Weights of a small mixture-of-experts language model, trained from scratch on English Wikipedia: vocabulary 14706.
Below are experts of layer 4 (counted from 0) of a mixture-of-experts language model. Rows are named router (the router's row for the expert) and show model dimensions 0-255. Each number is 128 + 24 x the weight over its row's rms, rounded and kept within 0 to 255. Numbers have three digits each.
After each expert's rows: a language model's description of what the expert responds to; "gets" lists some tokens that make up at least twice as much of what it gets as of all text. This comes from a sample of Wikipedia text that the model never trained on. Tokens count by the router's weight.

# expert 4
router:157156108145099115083089145121143122120106130151136149082105131145122107124136122170117136131124159101059127084145150106136120129095172115104149128118147108116150143115067128112131100126160086144129103140145154155078145133141118101165113160081120159088143164107101158146169141160129125127130135095146150156169159151102145156142101086104160124126149100115162075101088099110124140110136167161148125142133125143111106172125128128144126123125182092101155168132126120117146119122098112099089101151140151145165146157128129132089141079125175115128121129171115116118098103137089116142153118158108137128121126136156120128126138097111139130127134112130160115142170084149137173134134132142100120160135135155149146130092168123140138136129107119160107134070108115149078076166125124
Individual digits inside years, dates, measurements and counts, such as 199'0's, 7.'2'7 m, February 8, 2008.
gets: "0", "1", "2", "9", "5", "3"

# expert 3
router:111162135109104113090153094140139102164125109142137131169159136083117109142133155131100146161162134128109148143156109120078140111161094116181119108142133154150139118143154110074151184123110170150144144143108148138125116138135130105119131122141140147123161165151162103141150090161132175085102184127082123120113115108104061091134086109088157160177103115113150121155145140121151126144106101067146115094092132115152093110120114154156151175072119145138128138110149138124122121123135176121109138108126116111101154134135132152158129092103109132149118110134178134131152152103113112181167146140098100139135125125128127124113156097160137131124125159135130065127125115128175120138122161096109143138116115112167106177149096148119167129155116125115118116146121154157130107123129124
Prepositions, articles, possessives and verb or noun suffixes in running prose, such as of, the, his, -ing, -ed, -ation.
gets: " of", " the", " in", " for", " and", " to"

# expert 9
router:153124168159170131160094123095134114101123146155130172148119131124105107113185138133142119145152135154153125093114149135153110167143101138155097117104140107131116159155130164118155124143144099103115145143092181162117102183121124130095155122146089150095134153102155131144150078152123111126107132121116115089129074120171115107133119123105096107112138160095106101131126111113148131105131154092135148118140156128137065148141120103134144142104109123155155074125166167120159106120116161081140069087098100117152106129070123135127147131106177111150100204119129114104138115150122095132117155144102119137138093121094108150081131129125126125116134137099107106097117111136122128102109088079145127118131149119145105147109118164167142134096119088110163126106097115131159111144126134
Particles, adverbs and prepositions after verbs, and dashes in number or year ranges, such as over, around, more, up, 1965–1974.
gets: "–", " to", " a", " at", " (", " in"

# expert 7
router:089171161098146177163109104162204106137101131174141168161110129122142136125132117131099143116122111083144128149121096180169156093097136135109148157085110135119092104119146142131120146135129152143114118158113149110145134123109154112143111100106159130095146138089134155148136150107123096121102088129102137100146101185158150160134172163140116163131131099154124162142133117118149079117123136144135126161153129068109160140125184111131102105141120158088152144101149091119079098099126105139135121142144151167089098134142110108099148145106163084086134093124099170126113101117150140128136123151136126153152131106117142062134122106143135182131144136130141152146131126154133163131138155129136103084113092126146106126106108121125129120111148095104127098110122151136110122096127157
Commas, table pipes, spaces, line breaks and closing brackets, especially the comma in dates and place names, like August 22, 1966.
gets: " ", ",", " |", ":", "-", ";"

# expert 5
router:125112162178158131147139100140129104096148133089118118123073101106087127149140138131145125134129097114151181084128120118146122131175128097088126096098112116096092177102141150134176151138141121117155119146141149141159120135161145133154100118173104111124145129117124093130146097088136118129101128123100130110132153116159125104208152136136148097107114113170159153138138124109114107123087146108109110156170129146162138153163184160195114123134100117139121153125131097128074132097145130158159147093088119107125099134141107111099165153152127138135131121156135124143137109108125148138146166118104124127138085137134105137118110117131110135121119119139140137153100156142099089107114118115172152108173106142083132149123169087147127165170114161144167138150101188109108137142097107
Copulas and location words in the opening sentence of an article after the subject, such as is, was, located, near, known.
gets: " in", " (", " is", " was", " a", " the"

# expert 15
router:123114124141135120144156139134139120147134101112108086162133165106108106107127161136103086154130122156121152168151102161142179139107167084191166152142141134139151083115131128125152157108115128165161106128149120112137172102153158130118151141125122120146114126142146146102118186138076091118169138124144125152105150150130108160089107143126174121145097137149146098150131118116160138154098125153117132144180120103139097110086122105130113123118086119115110125123142121137136141150107104144129148121129120112121134129110212091124113118140119125175102135190148121129130132128134130167132184168128133123146095089181122137095118123116101190113093111145129099130166139112124159144106158120103133108175087096154113139121126147121097145115167133101131121136166098134168083139098097
Auxiliaries, reporting verbs, relative words and table cell pipes, such as has, were, had, that, which, added, attribute.
gets: " |", " that", " was", "|", " is", ":"

# expert 6
router:130109140086109141115156105128109117120144125142158132181150101116139079098135131087170169135123133094155111153103128181123121132162094151116135163108141137169161154163164107167130132123097086133142141105130189130092137142124097115108146153179164110132110167147099165156151113100145109124169172136126105141156138112098094133123143113157111136145145107133095134136122139130127077151117110123099114090138145126133132110100138168095144162111142124168123123123123141124076117125123144117115120140154143144113159161108077155089128139127127115165142091123155143160140118151115110113095132118148131096161136148092112129081117148118122145126084149103094121128062155141115125118090086147174139152111121153141091149125154118166113169132118154173121141156114098066118106120118120
Subject pronouns, modals and linking words such as he, they, would, to, and, (, dashes, also separators in lists and tables.
gets: " to", " and", ",", " (", " a", " in"

# expert 10
router:141084121107170140173068076173113099125128146140114137096118123132143105107149178115134150135159119143167128139116103147124167136105140130103125151108129113125107101159137126125065109130113147147138115140099176168151148084109151170145125132104154097141113120162130142139126149103132107130118135159067130094151112062130160138147142169090145128133095152133146137105139134112141063114122106110119109152142127142105129123133168147097111113150141117127138136126117095126103105125132110155103151136156146183122106142137099123101095144127128120107142086103196127118159117101139099134130114160175125137114117135152163082117120162147124128121133164091100127128122117142104148106109176175134134103088111097142125174167134131108069136133152114102135157108150120132113086152102151
Commas, periods, closing brackets and conjunctions such as and, but, while, or that end phrases or join clauses.
gets: ",", ".", " and", ";", ")", "),"

# expert 0
router:138087125169130141115146145146103145124095127148142159117122109154113070107126129135134071156134076139113151116133117127103145124123128193160113118132146132114141146130140148154169092120145102149178132112115114117128140146112107138139143116122087132100107116088156144099107139139097142112117160179156137147109128097165126144164089135117130184126105113107100131119109151120096129156162170106164100135113075153122103143089072144124127121128149105153106127111143128144093139129133167076134136131150098071154076120131124105146150054148112145090127145137118148134114115106091113159141167156148137095117097141133172104118117143132079107111098144090116144157141123122122148128137175081092122125126121114126155094138143129159124130128081108154091140119113114163175157127133126
Prepositions and function words such as by, with, after, during, in, often in sports and statistics text, plus digits in tables.
gets: " by", " |", " the", " with", " in", "1"

# expert 12
router:125134125095127097119110127133128152168161164115131133140126129133161089102109121143160136101113176167167124106120139137114124121114126138103134183154129130124180091150158111114113097082113155111095110090126165142159143178135160122124155154121103128076111113140138091134137128102146156134160116077107151124119155102111111136096126176091118111110125141157152165149089143156141149104111130150112111138136126158104147153116112095121099145160156141094103146129136111097164126131121109131167091127130147139112140137122144105120128120126133107127137089173084118121163137141187153102132134104146143127138176114166140126168150114131151127142143120173107172172142124105124128123170114132150149068119181170073135073121120145122165124084145115169123110140156109089140152137121163
Line breaks, heading markers (== ===), table pipes and periods after initials or abbreviations, such as D.C., G. Arnaud, Henry T.
gets: "\n", ".", ")", "\"", "==", " =="